config = dict(
    n_layer=10,
    d_model=384,
    n_experts=16,
    experts_per_token=2,
    d_expert=304,
    d_shared_expert=0,
    activation='swiglu',
    moe_layers=[2, 3, 4, 5, 6, 7, 8, 9],
    router_score='sigmoid',
    normalize_top_k=True,
    routed_scale=1.41,
    balance_loss=0.0125,
    balance_bias=False,
    init_std_router=0.0123,
    lr_router=0.000605,
    n_head=12,
    n_kv_head=12,
    head_dim=32,
    vocab_size=32768,
    norm='rmsnorm',
    norm_place='pre',
    norm_eps=1e-05,
    positions='rope',
    rope_base=10000.0,
    rope_fraction=0.5,
    qk_norm=False,
    attn_scale=0.177,
    tie_embeddings=False,
    parallel_block=False,
    init='trunc',
    init_std_qkv=0.0406,
    init_std_o=0.0,
    init_std_up=0.0406,
    init_std_down=0.0,
    optimizer='adamw',
    lr=0.000971,
    lr_mult_o=1.3,
    beta1=0.95,
    beta2=0.95,
    lr_head=0.009,
    grad_clip=1.0,
    warmup_steps=210,
    schedule='wsd',
    decay_fraction=0.684,
    decay_shape='linear',
    final_lr_fraction=0.0,
    batch_tokens=65536,
    seq_len=512,
    doc_mask=True,
    z_loss=0.0001,
    train_tokens=487100000,
    steps=7433,
    dataset='wikipedia_en',
)
Below are experts of layer 2 (counted from 0) of a mixture-of-experts language model. Rows are named router (the router's row for the expert), gate (a neuron's input weights, with its number), up (a neuron's input weights, with its number), down (a neuron's output weights, with its number) and show model dimensions 128-255. Each number is 500 + 50 x the weight over its row's rms, rounded and kept within 0 to 999. Numbers have three digits each.
Before each expert's rows: "raises" lists some tokens whose logits its average output raises strongly, later layers aside. This comes from a sample of Wikipedia text that the model never trained on.

# expert 5
raises: " the", " a", " its"
router:531557559547529562565459578494560464551514497531515539485479387530572544484490514457537509482489434462424469524539568460465537470568458396466486496422553490523556482560497545414478452434464441476454493543524524489542509564562495517589500456543571518536452523505445543473429522517493536483482488461475474544540561436557455478536478500524399393468593576613426545512550584620404490512542
gate0:470547543495526549424450418449488529510582475553600492591422493539617516529505436530552594555367437502470492492438578524469546541466510490503488568467484452460514427497449493474470509473467482478439502525476486515557470541486378424472564500479439485597531450557506520496569504462513499564590488517582464504566549524451477507577524533494454507468546550480506585633476535592522493583501
up0:471405510487442544575471558515523565488478425469453474440497444488403501547466466551537428461534480422504588464445506532540422495375482501375560501508542497482538547545431434530469563523516554481551410474462514509511482440567488561464411613422584515481467489438512565504443487441543407507489533453553502493419414599494552429368506537552443459519548569558519344345481434477505559404499
down0:476469403460538522446456496502540462536399574532439546510481539520558485555589572378476516550490499512554469520493456475488514495498570539613539470496508470455456424489564459513532454494463471499388546455450529426467449566409542455502517474569487460547453571504456445444567464604543538516447501449522426488604583479508464522558498486410420581460443508587503558653565546504495510548510
gate1:513522505488534492481360525513591522438527535555550493619440479456501488514500438392500610556492553479548464457520521448383506542450462521491534526362590541457497517538428610466527563461538472474522582563506462403570525533455449450452478545478519514570447509452490482495552524465458461527554526474528492477497545533531450485477526425490470429464546485495432557521464521521475577519544
up1:533459452529455545470551481494502525478486457448419492514606506514531553526516495508518384491513470489436503519488512546504521475535406538456484487569528494466444521445523522502528461475419534460513469373495447543468561539539440510492438518483529507492497489462538513435495523508452509531489392554462578553502521447518549490540586494460579578542522496526602382550538447552538548552534
down1:471461509384509492580519461483486513471472592542451403428543480437473490545398497426459533513479440512516491413595431450585522530476571602599446434485467503570629563455627545481499421568506482579511565493543556475471472508557568464416475517547492545472491509508472467462471444617584559479440543441463505431540549503496437510491461487461382516487485496562500412526538560409465449503431
gate2:483544486472463601564437468500457472400508549464654475549443466487553478488459597522464513446483395480431543531454502445470505569574482449515468524388537598491469510546434491487481447440462411537590503489542510534534532466556543449487482490426544570484462397462526575473444490614542440454513477466557489521519573478608510485556494544475581445407486568595354404519564544535452532482505
up2:457524473456511557552487415476541461470494607485601471590461435467520494503472529446496539514463364453495466571414523483466529499541599568520523501455492523511466470419432492510473502444550423458446622492555485583557455520534515451455526563425488516426481435417510472447449453536511469390516424503591546536545568511574565514581472473478490369393593486604384452587531549515467523504492
down2:449541511451450480571508507504521605537474527620486567476553470509441425581423490499507466513476482594533467462445425545578563497440583552523414458543472482506448563433484472531495512602563517488418511495441488522534463435574523502410595480561503524513494488490427403498466449477503527453486457539481468495546413536447396555547555491432461527543441442480529544556507435550510520510460
gate3:508391539524451525523491573477534530429497456541574577409487434549443476551538488473468456502517536557568561475519481547526488461535498569507448425466537520496504483575505527458536536483428602542596521471498495514547516530527488439465488486485515507536426476583464465455518478529415461461559528427480398563480518482457487469496486605554458486523480579498406485435529517511478445416516
up3:498576567426553461518493442579515435492398492503457499468495544545501442530496493493493577464421415571461524491497522496624518569571527462466454525512431504430478578592564494482446534498554446502469457490576536607482517392545545519496556479558460462425494540489520394593437485508471507463429546497468532388576482481473525568489483495506493575555606394577525550411513399492514514485436
down3:469451506518504536546488474468517508491553515543527466487464505465485511426468399441491502493450531611521573469536498585496540589561536478495453451432428464480519575602484500438422504445422492599573483468516608480523459479594461489536512480496504539446465530516512468521400522485458510537443544403463421520463525464503490567494480575533449451548552617419512434480480514540487447460430
gate4:490497569495511629376485445490461517522430487518492484498526498564535394520465503585491400539506509440483526510511490497465445549521496514493482554447389463482371539512544455464615549447446459546497533450567524555407462451484435426489515502449520445519437527496528519428553521536495474471544526516527504513588543511497501552519573471604532433469598441440498329402452492485463550443512
up4:443570615384439586443570446470533491463454396509550493457434466498506528520582453475476475440530503449548499464536514467504432519491556580480523477401426479541434505473494475511488536389429456626425514453552516471415473501450440520516561532462551491523406450455516540488517445458592447514571543541574565465561477499525521519536511481594460479413485501531482452479474513527426521583460
down4:463569554551423439535543510552462528504581479481546498494438406443483491483480577515537458434577488428462464491459426527507483534527487494409463492631515486555369542527415485541423408519445525478490458489498558483388431425498429491470439517555460488481542458506479445482443545512567583489517566586532535450606502540431514406553426494459510384501510511485545508502448515470550456399586
gate5:483433530547494532443547456500573569493508515528559459494510419484497453602518521379558510434441494522473478566531602452495544412541529562386522498558520533392531530435465574476489493493537501532517452454527592558403513530579589514505473515505501555462422485512576526419499558575523500612610435579471541522598548454489471524567582484528493498588532412456459530608469507480465522543563
up5:658591502509481453443486503562595542418551506607450507442457553517580463525531505485569506410418518482427522509515431382481426482525469486394523470495493489463500505484544488518524514444496529529482480458484472551542473524542431584507598554499464466544438491461435515500467517448511513470509441461462449520547487569507547444574509569518327462587515414430437497534442491565495576447547
down5:414493493608526506505435533457434447512539553421448501503539543498458476412466472567494488463530475447519570435502563593550495530501548538470459471573518493526585408514455484467558470536501500562576514501454485533500465472447597502484488497590570535457490525445542565502506504582565464479533524509553487554521524543510454415527533489602666671503395533585542450482513558430520418499433
gate6:467541561529513599513515490505504518467477531524529466487495466473543557530533481475525585428438493393523469511554368467585535569466566492567528559463529468470449515441482409460492509483535571495542511378476522458454538457464570515544489549563509513590516419440523469440502460521473539526570477550528516493549518443503461596520481486508486522476473483486524508460418495450428525572397
up6:498458476524444473418528491564508414476454509564535456515488608423426445460424577577454535622625543561461470512500596536473534537525537584508459519488508518534490512521499445601543414546475465560546511545596476485526538482451468489446512502410358468479490562531559521554473551555493531467493512478470509545501442484572528451467532540462530493474450465504512482482558467427548586411528
down6:517576569520555427483479490533545492519422519499523475518418553571441485442520504491564598527524493411467381548489565524483524426519567537523423480462527483515482610485536413542514596420587523546546543613507414554547561587480473472433525525485491493580523543452426554472490561499597533547513454496517481509608461468521497480426513498545514531513469522521472474559477540459447588534391
gate7:496532551444529480580451504489490461428423503531450502456449517561528456448472510673518495484479442416458498422529551466556524403449568534504482551414539522474533508528525486509521654462456524477535532462497528427445491476431471477504442563550583435533520476568488482499485515478498448568583482472544433471589430537417510620419485519500442516467569483507465442495512482463463462582435
up7:474502484479436547403589447576473493520510465470530519458508515427517471494533512452405536490552567623559429582499518544526486584553511491525462461559498500464533513553490543456420410517534538585429452590522481486530490562542490443423475466450447538457433507470530488604547522586493558479353442487367587496446508565544549446529502444556480566567410459452605504442572495543478561397510
down7:490435546423439462474555458488408514537477574543445507516445447494563378520479556489512552489577525469529490476513506540558476483574697523473511438460534535481494498586481500551479492450426458536551464465518606536531565559488510505450487552443554591477488408487510551520603433544495452472374486392442479532492435541531566529442570472583418530562590617427506507530505500540519460474507
gate8:528540558478504486512446454510358493642529499460516479491472541530562532503543427498438529392428449514432569470512530421490531540582432501524538585437485440456532512472472520465450578497536503556378452445543564450465468457524465370603442527514596533568472500537571545416517466490561431411486600523503497512531510463423519516567533472537480522504484471510458464430489509541438580540483
up8:461500490455491485431453466463480509488506578373495486493456514458528500523550386543468477505512502521550519459463483442452558405437489519487521576453491472473524543393414540525456539437587545518390559457489551456549495488484463415601484537461479510558461454474550520420471395526563408439571590516529465492546468458457460535512527419493484390413448471548463499549431524467392454602497
down8:442500426442506574374453526478575481520464481457484485433397488451525548585446489487560490507518506461536479604488451551491445500454492533341505458530513509472510471519452494503443512517553512533552419495464511450506457567458537490438541436524472483436459524460510477519483637492514602496488533519505516526495559473531415489409539422450491464478509485408502543506491479449502478524526
gate9:517537525528516455538563497486432406496501490452447483437529463551564515523553502508503579522413474481425490553531511545453570482536537556440523540506531420537463511458461478521539601468479550538527479511463604386480470548509501512443482467443572438451478474481538482540448514512465454526419480555509544598597503468602501511490532478499449497425539467469420484393526523453498483466495
up9:566394457562585535483498510465511575450514437489472451588466574488444425441488513564559400395667531415544484507420500496554477534456499468496430469569460529478589462525492580508472449564546499503546481529507486512540507466422449537554402500480428492500592584543458586577425534442590508479493441487464469470403429587457521336467462536439541521602448495591565441518510508476586480464523
down9:460525601498487564484500515526448482573410520532484461464476477455567510440494529393571587532398555619587516488537566494485468514469559448568554547494505562478489546554487463563525491462466456475455476530455428570484487529520563418498489466436499593481499441455455511472426478563527456572566558342443450520486483416570500551523572526509493527455464519445429449582477486496547598526572
gate10:437510579534506514518583463566510466434485485552570447529467593473572515523518469493501500558468488458374478513549563512495514521612540625613594558563478520439455499437480543409512489399452485575496522448506511524464474595470490517431453530485547525460498513463488398466549508548371486492501517546489470584524586487493558568498572540551498527424581453470413585527502468581520552550473
up10:467393433389530497467539444534522481440440498469425535444549493482504541482486467507466532464592498473574437438500508457509475447463522502488409548435555576484493486536592593489480588548495587443531462613498403499483530432573482480600507482498466426553565512514528471407595516581528519496400500536584443462530453498467419488506453434394481458472558448547561513556448510517544535469465
down10:477456455389453462455534460566514475457442490479494454502447578473539620532493509475605467547554520538466545500586458476483496504563658506551463506463488557495420532557540548495475540486507552483512473456508504517529442502526558534534495430502482487544506437412540436463558558548498494510493440413466470502462507487479461652483501464542452578543498405473407541553567422558481560550547

# expert 1
raises: "-", "|", "R", "P", "\n", "N"
router:470539544442504542599488565478545506532543410533442530386506468489483467459425489512536507406636599472441504531425446542549505538461497343460451466455562543540545464567648448523458444576573519537520444509501527483495512415490545513525548395510556507508424470507476518551509553516547572508443475406490508458539495525509453513514461528552501450529544553560489418471554535546459491466477
gate1:321508581487504503528472489453454509525509498508536519488440459458568549544560483494574554503450501520486530488471471491494508514516520494497434539544559510517480495546534465418421475556455443469461512532464565548502442389504424452476505496571452549514383430482631550542491585501605392449570455465508520519480512482522396533542549580538494516467454464524519596474541510591478513571516
up1:581513498545512535473448511545487545541446565485569512565594464512516484543535479595515465504470508492496560508479595519458474448522505481478474426520496545514501413466400492499549635465519588434497448517544451463656497557522539491596554513467539492450677531548449475485468414485477590540487527429539450580434442551543563452501483552488421447521499497517472456550372543491506481495440
down1:514499440482519550503535666500407503512471496541384534381562561433512434423529506436507419508659538571580468494471463591515606460436435514433534386482534518574509532532515468614489468506508500500442491551454528517522609552544594404446522503480494484565474525576457461565522506490544465580567526448550516483529434495551545488519441476546572483468403498477486478483513498508422488547525
gate2:563512629624483448514562508503481476583495504621494478496460405491437435543411448540451543613567483493419510531562432521552510531530517471493441445505450512508539505542536588528568453500508515500521467497548525425426515465511508469488467485494550479354481503521487522538466432533521522465472481525411454467445568590551603559464409566449596483552490449509469500521440489554418591518573
up2:454489414502568512535461507498516449459479589519531514490508490578508482485531504578512472524501436518491539381445432433451521457440623561541448482434476553393429481423528591474509533459561570504487572465514613458528398514506427531494513525531455465518484433470530481489491433514505448500564488553565538471620495483501530523532476560527554559549481406530521574548460526557504508532444
down2:525536526519512604427450457433495480448581562506474476557587535483456525508531547451413471529480479496402495455523540458490551407508514567561569447507520474582572545600501436576591505435460562541416450515552666435491427533492431558572536519398571615520506498448572544492428532415565466569487509532448441522564621446531469594531401491486474511537494535573526433359455560534546546514410
gate3:505540461545518561488579638501475503458477553436512543410516458652478509451463487585586413484477517529453612525522507489565519571530535546594529585506462559601568488527563502538444534467437651569618482521543505563427487491495555573523511466528523494479487526524425562503485441476440418464439502495534354614414468509516470531524501469405530485557462531518486499475483514538474583549494
up3:419507435425505478521500532534475482563519479534570425417563503463491520483464524512514452478448465522474482473526483580563560558503510493517585502430522517547484491418572615415423536493492522495439480398441504504444418472532570523445487529468545622458400585503482563468486557607445508470573543519535559582514561579488518555493464579502500585405506555429513471611532532499440396521534
down3:478520527509514458540444489461453492488519477531499495487482440475453580504488471434458478574457476590482427421442539470472607531541481506453438567471459491619421581537369395496400512460502430448473447449506494459509545459551407510514529548514512422446446403532506594490529435567570472451457567521430477478448483488515432559512519502489513526529622427551532571427496498554480556410494
gate4:515491518517496579449565543548492512563508467504507556509486513595480439516466525520464399520439489578564558510515531523518564521465449558478531448526495563462543555549487454487524485510494438551537483481466512564521463453483539398542377595468511565550486477549448533455419522500521507474505490477511508560429435449469543530501533553551510435391493448479589614560516472592480482504481
up4:503555498562496542528575518518438491553494472522444541580472461488521429588424507538375520481484511552431539409477521476392507492517561501529518432601566475541516538495534500477566464449491530501485531351504521526511345648563630478497509589454405556426438494449465486527620448497477377544476481488510458446444550572417498395534512522496453573483548541527465501436584431437544518455524
down4:465467555519531571570614539482582430531488540461586529596579440557545452532471479552495449408450427524448466474576527455522420441573565531624484479541510451547523455476552522508577538527497621491503594392517565559551462514507543536550507462548483520432483631443527509508541587496521541474400511499609465517535518463479519502487502484436513468526473535521490572534601441490520468522456
gate5:458505453463467522568548513464540467536475418597520500469487477567491464453501453510553563437470434440476408561486483461507460509495586467467433518372471556452525569545570502480443548420513489515435551499568534584486509487512498562473577464490532536612422421512549435471454505544532445488467484562450500409512440450516553582482419543568449415542607498522507532403438538611377484562512
up5:530391391543478545512429629467461473491511434502496524510528430559524498471508437528572437518518530505403426501551447556501476540511375428595493500456527510480522530473417433495505486555541541479528477538454486548516536446488445501511538457405540481406461598553533559597415520475424477540519462407497477504496531542555501432543514561478554585525401545459528455548476548503536577462581
down5:447409563444543525481512444526477502509470494451528482515532541524475583516532502557565447572395497470533515515465562452511511489553430541483495418383486523465467552446523472458502590552384530475452408494538506383440487523435430558444517532448636459527495435433507518452521563521574393574501455491567556509465559515504493506493421483539478526414503510440532506441608522395493492530527
gate6:388452415479532464384494465502529484505452481467524461482443568431485540455497624424405494479506539426479460520458517521431538508607536554477520535470541542451434531474407465496513513495505484494535457524447507553443554476377533471638491547529496480527504444417505439400525471494450605414508421543522556463545507379512494595513556460372479582508460493468427515522546613370481513511520
up6:481520496588472536500516407506433466509559546478489456546475410458512527517516406519433530522469441547485476489551594456551578524481527509472455485495488379538529479580582514508610581563442514502502486512570490425527461486485441454462462533505546438469462455470497483616513473446504402498472549457514514514576437515486497474555420572534460459494407486539530501581485558588471413488435
down6:492415439499594507483522483535544512477457428501630537452421405549452505456430572493489414524475437403521542524437498509573522558519546545454468557503482479497541507508441502512427466479559435524593517498552439477552493557414499495461600518473396500468481509475475505515539465573508502495449505467504549489469549547511519542435485494398497444514450511595547493573406569484524529456400
gate7:513509437445486508520465530573488577487483523468506477569543549626482393566455547481492479455517541512524534495453448484476510532463546441486586557561490512518487611410512512432558491628561487475525386529441564512554560607593539436509479407438566427484515566573468555466466557500531444391371585420517393468542407474542444438497461525480512464530483507546491515507556486545471501490492
up7:558562466465544511524473546502472541540554510521438490452586550595519544522399488549590490529497490496466521549514445549514543486593504515432508427487493558462495419507508540478489447442506565519520506477583524470490528534534592440576577527613513405486439571424503481430557481541530622518509455531443498564465486559525489464482481567545482549530543492547563574512461523506510474525457
down7:475469518555505503512494513454433541591567473607452464463547519529506554534397467479443535389465539534577482510473609506517503438469494568502555571569492489574498547482368453510452483535592472490440479487508522503538458459585563465432536541498497469475567421506461487510575462493507454365538553478518546537470435502484419526405472524479583568546432408500544559440569506611479568496523
gate8:519513532581527480567606565452406440517438456554491480512453474516429396509462490447553388562484494542580544517548504532471500432566506512467565539535452542427541518478563531432483486479404466433582369483357491496502487468461374539420418459447474535583586472480463479521546408524477447550442460500520485496589465498466536536575453598457533520581511582529484516527448449448529495506526
up8:513507460401491541447451492516500562494520496509435415486500417483496560424608485523476539444564545453430417434460453518504584510491544441612456570436490553429526513514484560563452473476593528538452601499540568548534588537537458518570520498506574488458470480629587474535510450443512452429512444517482469534454526577653506530521565436595522383481523563501490464518552519501537595548424
down8:456479487629559553444543562554563517441467517422584467492437538490516565510505626524390529519461548534519474478428545491516556490536555502540569343553483605512501526491479491536534498563442455540443461482580489516442441584460471438494470541487414479544540480524425468434566450504594460524510497575537494544514583505578478546563468535535478528531527529519495486511453512464560518525525
gate9:407489393473550439493461537492573607587569460505491625529550485492456510459473550507621472613525559506551437499443462493545513529450529509539566463519474543390509432477500480459474520549581545453524433541448500522439469497629514537548521498516455565532545463473453578523518520550601571505483513459502484521517476436501440492554555584432462490514481495464421531557570529369503468456495
up9:524413485506441471495486614515572514553487503556552624564492516506453457557506513568534585512431540523493489529505429575495503487540484436661456420537423497484542510401483469476561490398415569486504509478510476427500472533565506551446506524631425505574443484465488610489466511460528624455483433438585557453462516431548482541515502555443467536541518355519407555632467417550444442496558
down9:512455563396510503419515469541533530428507577554491530525461412427518504530501462517573444534521499522422405533570556522467563522497509531536496548542496425494490568512448516530473523518489503485538588492439479532466441577578499569463523582466525474513518572512482587455444453487502488513604471561517400454481413454471473547593500562511566545448469466479410581537519440515563503511613
gate10:447517481503452547504522542430535533500497524485493517398564485523484464498407510430562548473480534533461462514567502508513464576470569529469453520559514641519564570588519536518504436514586529576481418501458574472536460469439496613618511476567508529512422383470487561514462427520531547542503479509530524527466492487595490591602466521530485483461452564459408460522484442439464519498475
up10:459464478497547434498470524548514514465436439523497496550493581414533482509555526545489445531509454522566431511566501541425495448492409526508533395518469370505543487468441554500564469455436388493412559541468330532383448568475532448385453438526497431455588632536460444525559515499510436497472501475532393511484530409536465482446587522435507536469484430519491537491586472451526452559602
down10:458475478480460444469485479501511579562509529423421500497543514448545453483431468517516464580476514484560482486537574465566453483474534589464481515535482578566513514454478443457561522522576518464421462485606547465522372507461521500505469499506452436481547489462502481459457529569553535411519544567455538535486565481528523534466554499527493441464438499527484504382518468512459500496552
gate11:488512441477566514417518547562503651597520501498530540506472522522539582541522534486530485479511467452486538578495499447464499497508572505539491515501528473521486532396498567521533503435476551478362605508442456559522429456437517607441559443485534507454450470472515470541511548504495472497614453411563467617481468457560542495626493554585521515589455448574518498551521523600510451463532
up11:554490524537559557455413509565516465504465548459513581478572485638443543456469496539545556549486541569470549440379596453464492621474499464469533493494446549435545421575537435446525491521488536577501511458425542489522465475442423500570488581487569637495491491509432495553433484431479531500488551468500448567430460496553493485524497489465514489560463491455510451512450525428465559519511
down11:489524418511483484416462490533553424456490435591442453407483445480509465494547507466505512425504441487520463494472563473439504534532531470554448560496480480490468502497476533465552553570469427487460498541515475596517622504555446465555527495543578523536424498514486532479459439570427370504464514569475435522440490533614600481574460503490551618521511455568572578550491476545522507485407

# expert 8
raises: " ====", "2", "\n", "]"
router:474508479432504510489411488517491422537497519565521522451549435494596537528455559511566418410517448571463468456563481513517513516471463364426481475482573529561541550495587573437480498519545523489460480496569537505541554466509512509493467446460514543502520567486467427527442593539529576471460428357523478515509468437529447493406522558502534474445511434447525427512413617514466492534550
gate0:393484555481476434505494418487519542578450465480493488557436518477554435527519576536523501487482469517541448511561524576451497534479402578409436585476484508477516437484505470592512588543490437531431508418515482543398528547487494438394439530503451490555474487514506537569551449575539467515397528421492507568593520420561456557446499622545579486449559372530449468535544499470511573630532
up0:519481533432398564518520509574449489454525469453504494464351534513463438513446487517464540552502482533409540528477442436514350414604450497532490476606521515366487520427541504526455448475571477476531393573490440507480429593529493555476529579384453481467518523511472476509495441532523499616562451567543475536486526390566504527478542519503500523601479517520426540565507482508569453455555
down0:543450502519449607517513497521457525477450549476565521486551497516526463514491549570543517557474573524427438453554485546571479443554588509525552497542524544528512535393536447447490484458483494520492470488435495562467481636366476568547590511559487510600533577583577533474548477517530508474548581423457592516521536466526456483495581537485506591487512527385442427532490523432448533453455
gate1:487533481456463519598472479451428565552457514608508455602550398488562566537454522570550373522500497464520464551527504478441477516565428512506544527526434536543501539461460565415502537473597492456516482407541484455464639512498482533467571508457515582419579482452532431469485529464584565482446476468490581529432404418468457480403407497492501568556432511478520504492489517496456495507488
up1:500511525581484412536536599498465512593556490586528569532502500496528545580510522456523489527497471612525502531531546487533503533559497532459598550454447496420478422504502471551481543596539568486554574528440503534428547442490498487521548479481460517420549500605553547379426498406511493442495435565504544465413397530528457542469488438561477570561580391500474411477527477487512497598482
down1:564447519571507525363480485461537521454550516492525432563468539469419531513530493492533534586524592507492547664513481509589563497594545505526442454471453455593526534493509522479441533537467466420520479521457466468542511534517483538417595445584528416567563496488542506485497505518472473496440574582426386548428479557491494462522436587497569510437466520505542480451578435421467503506493
gate2:456487418494479459513531514595504509431363566440559562522493518478581545484499555518542402540530509529516516449494501463475492595461592484493497542461532550399469407479463542515448443476578539454590464496510449608562521476476423522512474541484429519535515425444556406525491538487540496504556520576607474414579530469557500555501469485428483467470523599503464504481499543458454554453436
up2:503528440483470557508439473469483500580525480535530560573492523584438496420527499460447508530499421498493456474523581514506538510434533551520413473473572441527472470510526531436582521531441443491518609480541512534567480332604432565526494592551454567403442496509442505519527554499523490477520494510549565353562500449483467567607463544496419466460479574514537500653488552546442452511516
down2:532530459489511371470536437568528485542491452412475452549656483418477497575515515515455529501502503552542545477547428529412497525580412445520562425431526526501487382525580477516420522484554565496460518553542419426537462435425568467510528396466461465492579510524521485472483454392522488458543429461468564495467511548520456412533520515488462537555429536603475572523401416490620382543537
gate3:502549499453448530571444489480521571495488451551518525502591521508460464585498533470514427527446500500406536426523501499443454448571452505516547461502480559608464576507490558445532561584539580516475519413460485463474545480462440537525538464579463413497429503454531432502475578486533532586594480454558442528545539552525586523518562523460456481605583445585514566407590509486380577401442
up3:573520533595387554454504496418511518565604532443520508570598501532488493558488550571527419574493567524508560471559495530467536481515424489609579485478427529551369482565434458452497466553475449498446519535551456483528456529528480533543485493463490477476534553407420461520451449486472534514500485435551488522492476524461429480436486456513473551446493440538463499556530522433467486516447
down3:524499464492410464492613530489562517492522538503471483540531449451419613420538550491566470504449466488410485567527558573523456548509495527615516514591483457489515430453619484486512438494448455509533472635547461585546514518566440540514398493414518549610546557455415553552478520464529439457450459508447494489421539515527446617480514464451481588421458468450466499432412494483433527448499
gate4:608477489536402528453484586580515508559398625447474472463428529501552503481515518547602438513477522501474542549499520512540485511541464465439470462527542582546523448427471449548517477528498444487601399481441537516456478465552458426479525447520522368563530447555466570555540613540514441469552519471546466574495486496421462453513505524516543558510465487563447464432557528454544514424467
up4:583378459558457506468439468455467542522481583520500482508554470600560488526499454567498470487526468520441506489498529499491445552513583487498484525521467516508544505378495493542513548442562539453491410505504592521593493543597419414442514522517536417520488463551434482549375471458497527552508556473538482519412486521399616543538472441522486544541452542526484492386510522438491571445436
down4:495446554466517601542447485498546479489470558562499455558502518455538506573434466492422580529578510507485510551528478570500512543570612435507494557501513509527522508584522600447432490484504464460521498589507466467465382612497502418433513515507483579484626480431519444506485472510476472522523501470471504585491494543593575446488467450518442442476542520564490542458593439492501421532597
gate5:481513446470527546544410516538502548501542538561479442515464444574488486451549385532554413527568493616510551551480473487468512495448589499548587445461562502576506581592482498477505532548510438480515529457514588534557493523493500482443508484470702441570480497512460486444500449448469496563529438454440503421498507543381480506487524512471398389436510585516456499522456419494533412508527
up5:524431527554509548487458512509555555569505526511529508509463427537516604561518476468510501510460531556455469540550488443553613560451503523477592435525517471661426552481525440590465537428437508429463529453519589426442421530477543491381478535558609510446482498466477440413514552530439496545507493475396533475387574521548513567410461582435420526463521566495482482586503540515530448460637
down5:486410493547531597530615547509476497503532559505458558478460472550481513513458494473424513497594476471461335557494516464517527469618403521562427548498493469584438549394551524490468438497511522473555485598527442532514493523461538492481506513606415502499467444505473534506507395579517514538470574469538428523533547438544408476598448446407592583584550408486525543512497600405522514512467
gate6:543458543378516459516461475532465490515532508664534524452437557537481466483498522578419512479514417549474558491485557516458553480523531511475572460518558429499504482538534488440530505446405442546405537546424556472508543423466528493507494441536586437460505498383516427404469589481442428523462432454509519382502506510420474593471544466493496546507480445519473522590411499434503595541511
up6:556418539398530389469566520539488522489495372503436432529472554584519468517533528529454550456511441523545498474493510504531508436507622509474662523462515470421522453521580557447448564462461507454356531541441489457401521542435546472559444440547576556495530467477541460316441477457464520535580462561501535418513523495445512529430502501513470569458515486541460473529428447438517490531430
down6:434525495512506518460537529436624464557465521515474494534475476462597516603456541484512451531579412458409471549527435520542467556512501427424471446453445522508595369469587541503424612435549474481482552416500467555427474465582510552469480530479473492392458427499488496543540511496546487565558462608536475458506403477561407535480547464470377483539594423427533602462487465499547477523490
gate7:530473489512537498555454506562506507497563476595480489465565511507538611502503565461571412401501507503510504476423480390466499469523443502461388516451493486461510564537513437540416492442503485471495512533477554440514531446509445470535545411519617417572508557538517499528386487507494578471487669408508532568450475523497468371599431527529554536429467539442515590485489501412511473511515
up7:477416480498525466537497513517458483517455511472479543496580507423471563500500512477543477465490487551486533405401552492531550541443549563547493517519452523462583443508481456604442564537611441473544530545592522485536489386521489491589450441564540441578471601561572519512475452440524519517508541514519444537377389494482461448474491519444605555461452533478586495492506476417576529479497
down7:472529517469507526495539516523464504543559497383452561466489432454437546478547562479405477580398454574537560473481528549527501562484402565437520494572475578455543433448474393553538561572542504528562539558541510604541477441541496489596454460495502447534525571435471570482521470525582416465518413530495563451572394454565558570547501492450537566455465501428516474499470505408517542463499
gate8:496551464456451475506454510474477500571560576490485513528454459490576522443477518588492508462515529458455420376504506575542475503502466439519441481574559517445530539513572501515491461469547518475569424565487585528486513447528596468419486452463440500459570574521461464477575589478605524459475457388530534530447518417458439454396595542404491587498557454523481439558487631466405486535581
up8:462528487513472593546548426423524475546502480512504559485512461508441575560522635471559494470489518534481495388506535528476443502489478546599524502552505550546511538498498457487417480485593424487424494567542564578460456418521587530489451486477487500393507537541328553488565564414544486405513477453638452567467410435604421478512470462446472560486542606453510466471527512472517458467469
down8:485523454599539569618550530582577561541499424504569532446469469535458534484472510519504613543449412508433507516365478472446604560569481498403507566460526466459422507455418458545528519560539484515557442516488597437464485490507446445459534555495493542451509456477451535479452457513474468528472543539460541437524525455563523494505460522552541464572501558521465464407470459530536473540477
gate9:489543477547450482579438517563368509534549585521554593543563422407504510490429532466538525451492334579456526522574495563455502544475476570510545503512523512528517601480439538439494569496553397440455523482571563525536541449558513494509548479502463533475490477545500514508469555532568528442427505499524537496552563467452436626486526507447532528451454494534499507477495558580487474526550
up9:541578465583491465546539429524473534571535584525546490541638533443493547530434544458490490508475457553449485516564447565500504553516515576564540392545479486565476548406462519501575481470531388443395623504494530529482481515505497538557527468488375570436487460611486432498526500419533560513400501547586586523532495420488477539466494443484487581417526495491500466475515518432517496524535
down9:460509515505563468379489510460557546520462507473514549461487585581402472524436376455492477520522563530506601572433524456469419466502446474549565560441428549498395483564579540519433413564593509401470542562429455511417530497479504523552475468510423467521577491507523471467477536456495505563513397490466476477395483533442517514471422587471500484407499432463454395530487512354504458476475
gate10:519442531466453542459407481507512455540526443445490503533557409509510496543469519520572430513533507605400546594490422493556512553504521498489449495443570565428499523494493546421568406545566427498496523512555532556581537465568570485649522485456544411503476567438509528530413488490476538350515525480580504411567490512491595556433466579463553548458468531488508460580473485487427541506482
up10:493472607525553574442437393480495471572533478402505551488575473502437555505583554534516504522478612556515535520411498534399547553549494504526567385458530471460529495494515492467527569477557511583396550562488502468510429475432498518640430455472558427574485599505559436478468475514495529435533548469535530486530444461540526486511452537587472528490473483452445481587510466494422491422456
down10:535530402445478469563491540560493503433499537539493510589550459428480454572587446467464520493434452538544502470498466542447494385431470486496490472495530512482482542624420532479500403520451573437493413603457499488507499462507583526427487433547600486439473489522552468553467521463529552495540535427422415511639486475540547485499510455521406496613509495569457584522586521446498463529442